config.yaml
n_experts: 8
learning_rate: 0.00619
beta1: 0.95
lr_head: 0.0107
warmup_steps: 200
Below are experts of layer 3 (counted from 0) of a mixture-of-experts language model. Rows are named gate (a neuron's input weights, with its number), up (a neuron's input weights, with its number), down (a neuron's output weights, with its number) and show model dimensions 0-127. Each number is 200 + 40 x the weight over its row's rms, rounded and kept within 0 to 999.
Before each expert's rows: "gets" lists some tokens that make up at least twice as much of what it gets as of all text. This comes from a sample of Wikipedia text that the model never trained on. Tokens count by the router's weight.

# expert 1
gets: " ", "-", " (", ":", "–", " C"
gate25,191,206,158,228,256,169,153,210,231,159,193,235,211,168,164,252,246,193,154,153,207,186,187,184,196,154,200,236,248,230,230,241,154,109,224,211,193,201,200,218,213,192,162,182,153,171,254,150,261,233,239,117,306,167,240,231,195,286,170,177,317,225,193,213,153,239,152,197,301,201,196,224,154,220,146,188,229,235,106,180,281,221,210,226,206,261,219,200,210,209,165,196,303,167,236,194,235,299,221,167,201,221,214,220,200,194,152,152,187,237,211,226,206,249,182,211,178,162,203,237,201,201,184,239,122,205,162,228
up25,213,169,285,188,259,188,205,212,147,213,260,179,195,177,222,223,144,217,145,114,141,233,143,204,289,192,177,138,249,172,130,236,132,228,282,225,228,185,218,162,210,183,179,162,146,238,243,212,220,177,175,232,202,173,221,169,167,270,244,185,173,203,213,191,205,249,290,297,209,151,203,212,124,204,176,181,170,249,140,222,214,186,204,198,164,143,164,194,142,177,151,203,185,217,190,247,194,174,269,205,185,127,184,201,194,215,237,162,263,173,252,97,206,196,243,185,193,193,211,168,170,162,238,191,245,110,176,187
down25,170,273,203,171,158,204,157,262,181,255,114,178,175,163,226,163,195,169,198,185,259,168,162,252,176,182,164,228,154,252,115,238,210,194,153,146,215,264,171,323,185,254,234,203,243,278,158,208,226,167,224,182,184,151,218,242,204,213,232,288,179,124,150,190,182,155,232,208,239,169,165,131,161,183,227,162,251,149,158,228,192,208,222,215,216,178,178,202,237,173,240,177,182,207,221,189,209,136,186,204,150,194,200,243,258,194,155,175,213,252,161,188,201,118,258,201,219,203,248,204,174,253,251,107,195,214,215,272
gate26,205,224,213,167,213,242,180,210,269,211,230,217,129,150,175,175,148,182,200,173,244,150,158,188,149,185,168,217,189,270,207,199,231,243,162,188,159,211,219,234,141,137,214,143,221,186,295,207,254,252,238,214,227,180,238,192,214,185,127,234,175,97,240,172,167,161,171,257,278,196,226,222,145,192,233,177,237,204,257,260,227,198,180,267,146,159,221,108,182,173,165,222,202,203,193,221,230,210,231,259,259,282,98,181,211,167,190,239,167,307,168,218,201,169,221,171,236,232,199,189,176,132,150,229,245,214,198,203
up26,198,208,247,190,173,174,170,204,198,229,228,230,252,165,228,164,236,181,213,176,182,208,239,180,184,218,174,166,209,225,323,133,153,231,183,108,189,180,224,180,152,235,170,97,209,229,294,229,214,250,220,169,202,125,152,244,181,216,178,133,230,216,243,85,171,115,253,106,175,177,157,211,113,160,254,248,220,212,192,186,201,207,229,193,205,170,246,209,196,241,182,210,175,141,196,173,97,219,235,217,170,177,201,152,242,188,166,228,147,214,190,206,204,207,153,181,148,216,151,218,223,226,231,248,152,161,220,185
down26,201,243,253,281,161,95,222,211,199,224,197,161,122,131,231,291,231,200,190,191,134,220,238,216,175,223,256,195,185,242,152,197,176,171,184,189,152,210,149,172,239,148,225,272,210,185,201,171,223,192,102,189,215,150,166,268,163,223,185,187,183,205,186,257,168,191,260,189,174,136,194,192,136,198,130,210,118,219,235,178,172,268,255,205,199,154,247,173,204,173,152,184,211,196,157,222,187,206,207,235,199,189,144,128,169,272,221,265,148,167,222,268,234,161,171,205,182,242,264,158,207,252,178,150,218,154,243,202
gate27,231,211,191,166,212,247,175,206,179,211,158,154,162,225,229,189,194,219,128,154,210,239,168,168,232,219,182,142,127,238,151,230,193,116,288,163,215,184,146,218,205,181,199,130,205,174,183,259,151,207,225,191,171,206,194,168,208,239,198,232,220,262,239,234,156,26,264,258,203,238,238,236,196,190,194,169,253,268,200,194,202,241,155,149,214,230,217,275,200,169,220,164,246,139,215,170,205,171,183,263,228,221,199,184,226,210,269,138,149,162,171,197,135,140,194,203,175,204,240,174,187,232,286,176,188,138,205,237
up27,220,256,177,192,162,119,220,187,107,210,192,172,169,112,186,151,218,235,174,233,236,265,158,252,167,246,215,201,208,131,195,220,206,206,236,196,171,163,258,257,172,164,173,180,191,149,192,226,188,205,197,212,197,179,278,226,215,156,212,204,199,258,166,126,229,197,131,127,227,233,143,203,230,224,248,136,292,180,240,235,172,255,206,284,194,190,185,238,240,227,261,219,198,141,212,172,237,162,309,129,168,184,165,174,143,257,191,199,225,219,180,162,183,242,162,227,144,228,183,190,154,161,150,128,192,231,191,196
down27,220,180,193,194,181,201,188,198,182,219,139,131,184,262,126,216,240,162,121,221,225,170,206,219,212,224,237,180,224,165,188,219,179,189,191,174,232,212,190,132,205,179,240,347,71,213,222,178,158,203,193,191,200,238,182,167,173,228,180,236,206,215,228,193,228,200,249,241,256,171,196,244,148,162,142,190,209,271,168,160,227,287,204,158,238,289,163,174,190,142,170,159,209,287,223,198,228,177,168,233,223,230,217,196,155,140,199,180,173,178,265,230,193,146,223,172,214,189,295,260,178,197,204,145,246,144,236,259
gate28,239,271,221,155,163,243,207,193,152,193,130,126,260,164,184,179,264,209,253,152,128,196,184,202,215,258,243,269,181,290,195,214,208,193,226,200,222,186,193,225,163,215,197,199,111,218,184,197,187,149,262,196,93,162,174,188,203,245,111,180,193,230,182,178,222,188,217,194,189,246,205,217,225,273,178,219,246,204,201,182,181,208,227,253,252,287,198,226,192,195,109,189,205,180,259,136,188,192,266,249,246,138,217,220,168,219,207,138,191,177,252,155,261,209,193,272,237,262,251,179,172,244,125,197,161,211,190,178
up28,218,221,226,275,179,220,230,124,259,238,205,109,183,172,191,184,217,280,248,191,196,222,124,165,262,229,203,166,205,132,240,234,217,142,237,211,119,218,124,221,170,170,173,188,203,206,261,199,189,202,198,273,205,207,233,195,211,150,172,177,163,218,215,160,172,196,212,251,184,251,227,231,180,193,232,178,193,164,229,226,176,228,213,190,237,313,198,207,219,132,244,150,143,225,172,201,206,157,184,185,200,202,230,233,138,229,182,262,216,219,107,222,148,208,106,193,129,109,169,235,160,182,185,154,198,277,188,261
down28,120,242,243,195,233,191,183,142,219,229,245,255,175,222,171,226,240,200,145,162,182,222,146,108,128,227,222,190,159,158,178,286,141,183,234,136,209,190,182,238,199,216,191,193,215,191,281,214,310,262,205,217,249,235,221,209,226,132,202,259,176,206,147,211,179,252,143,181,259,197,181,276,226,140,172,114,227,238,216,160,236,188,146,184,160,221,164,226,209,150,172,228,161,219,172,244,197,135,174,285,231,237,229,205,173,171,186,195,206,224,146,190,180,164,99,138,205,200,210,203,158,171,191,211,218,144,225,197
gate29,154,193,180,194,236,186,183,231,164,149,124,202,245,177,192,139,190,184,197,207,201,245,263,233,197,243,174,163,174,250,169,204,217,264,163,234,160,223,182,211,207,250,212,241,241,306,235,185,162,192,190,211,209,130,190,145,146,225,177,157,216,182,190,180,197,170,195,222,206,217,172,185,241,199,223,215,194,206,139,270,221,270,225,244,198,239,184,210,221,143,261,319,169,88,183,156,234,274,260,255,182,142,189,142,177,178,235,140,288,137,202,240,146,168,200,262,148,210,187,159,154,240,199,203,263,168,194,167
up29,212,181,197,206,162,244,220,134,211,260,205,127,210,246,196,168,191,188,179,191,184,174,201,169,201,129,173,184,158,197,125,244,103,196,112,153,214,228,188,187,149,203,239,276,212,203,197,246,202,235,211,192,205,209,166,110,237,263,282,208,247,199,202,189,209,194,188,158,163,158,170,153,204,169,232,189,211,180,281,200,265,194,262,186,202,243,106,277,199,256,196,219,182,155,183,173,133,239,195,193,196,207,195,172,266,130,215,167,185,192,204,276,201,250,234,176,140,227,234,251,184,170,262,242,104,128,207,164
down29,206,207,207,174,180,236,216,207,262,167,263,197,220,232,250,213,176,190,180,174,177,208,178,124,197,191,164,167,167,214,259,176,275,278,149,179,142,268,257,214,222,151,141,199,194,131,255,209,205,195,200,215,161,214,127,203,187,163,297,68,206,118,240,135,189,221,230,212,251,200,257,199,162,180,211,194,184,212,174,187,188,159,188,240,256,176,150,153,262,156,172,176,228,263,183,180,308,196,234,145,189,198,232,213,178,175,282,184,196,194,203,191,189,112,194,214,173,204,184,162,231,143,174,205,205,158,215,275
gate30,146,230,258,165,192,239,183,259,218,182,161,159,243,240,176,211,158,138,248,223,237,153,181,116,224,279,251,203,221,191,162,207,212,167,217,209,124,194,146,192,174,272,127,123,182,180,249,202,219,208,211,171,257,140,169,201,196,250,211,206,172,279,303,237,151,208,182,236,207,144,238,184,166,265,133,155,180,214,184,205,258,167,202,160,149,120,219,192,186,185,146,192,153,179,173,237,244,177,204,204,242,209,242,223,266,164,216,227,159,190,208,228,237,212,215,301,199,222,220,168,174,140,240,157,177,167,149,262
up30,202,159,202,197,210,232,271,193,227,237,235,143,126,176,240,163,203,151,174,230,196,162,284,208,184,243,189,178,149,159,304,165,134,155,217,256,170,190,224,226,211,222,209,174,187,271,188,229,182,146,174,122,153,213,120,132,190,167,197,208,153,239,198,148,168,103,218,230,273,145,127,197,164,250,186,105,137,199,212,210,269,191,143,156,147,198,158,203,213,206,197,150,190,242,190,174,228,129,217,204,256,236,203,202,240,201,203,201,236,174,161,155,205,131,150,221,156,265,191,155,185,205,184,217,218,158,210,218
down30,159,201,242,186,208,259,152,144,240,186,241,219,136,200,228,237,120,166,168,188,195,241,210,208,150,160,154,128,221,187,250,191,143,238,186,170,302,157,255,182,178,174,157,241,185,195,191,202,186,201,178,217,180,197,227,203,151,222,197,218,135,205,200,201,185,164,231,183,220,197,266,195,257,186,79,163,190,278,274,197,242,229,148,166,246,186,285,169,156,180,284,203,172,150,232,168,115,220,190,160,158,170,130,213,139,211,232,183,165,225,186,169,251,154,176,151,179,140,211,181,254,163,159,165,144,237,188,235
gate31,203,155,185,174,233,186,232,273,135,247,216,155,174,199,176,148,201,282,159,190,313,202,128,227,169,205,263,214,200,264,254,171,233,174,223,218,271,225,209,271,218,165,222,116,191,217,220,194,266,256,234,187,204,234,206,177,303,215,201,276,271,165,209,171,201,252,166,261,197,245,187,153,186,140,233,217,227,220,221,174,242,246,183,236,175,177,228,176,227,171,196,252,236,219,223,240,183,197,149,177,238,284,185,213,145,152,226,296,223,182,189,212,215,205,230,281,238,189,185,193,265,203,215,236,178,215,209,261
up31,208,221,209,210,197,167,182,199,223,241,195,162,184,242,149,228,223,199,161,243,205,281,233,196,226,276,201,190,146,157,182,246,136,225,234,210,145,145,190,143,206,124,255,199,293,277,127,146,191,191,204,146,177,265,169,202,247,207,204,247,188,193,304,198,199,289,175,201,190,153,228,166,189,183,136,192,136,244,175,186,210,246,160,205,207,230,161,212,191,207,191,232,243,182,183,161,203,203,221,188,187,181,183,166,205,111,174,215,209,249,190,226,189,126,173,133,291,265,176,212,222,225,198,68,166,164,208,232
down31,236,241,266,204,211,150,263,232,197,194,189,193,158,156,224,234,170,244,325,204,252,198,226,177,238,152,164,257,211,227,138,228,177,252,214,242,230,191,197,205,213,291,270,221,188,211,257,162,226,221,223,114,158,271,208,229,193,190,170,183,157,159,267,209,142,196,197,201,241,196,174,150,229,164,237,220,161,153,211,252,262,234,273,253,141,210,208,221,193,231,238,210,193,225,224,214,212,144,194,225,206,134,169,197,174,140,238,165,175,197,186,215,293,243,195,193,256,116,147,187,133,262,187,257,138,207,188,182
gate32,226,215,170,213,190,131,76,176,286,248,145,106,187,239,235,153,180,203,143,209,174,189,186,196,204,149,231,224,222,214,171,211,242,202,214,227,159,180,161,104,187,173,139,203,210,228,227,136,149,233,245,136,272,163,201,141,222,256,174,237,195,181,270,252,172,241,193,216,180,178,158,233,194,206,176,222,190,154,140,226,266,197,167,137,228,236,161,231,223,143,255,202,193,220,180,185,192,220,220,174,189,147,173,183,223,183,168,176,209,121,256,172,201,146,223,264,150,258,158,167,201,213,225,233,203,152,107,158
up32,149,243,141,225,205,300,190,195,223,181,174,221,242,175,229,186,207,222,222,251,134,186,131,102,189,257,200,152,174,180,222,208,191,216,161,270,209,188,176,210,240,191,221,173,148,196,221,158,203,164,136,153,178,139,169,169,204,128,240,138,236,149,240,207,186,272,161,171,180,226,218,217,168,220,189,220,177,215,172,146,272,170,183,228,225,259,174,238,209,225,253,190,185,211,267,193,202,182,224,150,320,161,219,180,136,267,131,249,235,210,201,209,126,173,260,268,158,203,226,183,180,175,147,167,205,156,204,282
down32,179,222,168,235,289,165,256,245,144,183,181,207,140,107,213,227,164,218,178,240,185,226,229,196,181,231,144,230,217,162,232,211,249,208,217,182,206,199,136,284,224,182,206,162,265,119,129,138,245,209,147,186,216,121,180,188,317,255,203,296,204,193,165,214,229,221,243,173,214,190,182,129,169,228,143,179,132,206,243,218,233,247,247,168,166,185,170,239,208,150,117,193,224,160,247,232,201,136,266,140,213,183,215,240,164,213,177,212,217,175,263,210,199,200,218,228,156,218,187,266,198,187,189,255,198,178,221,223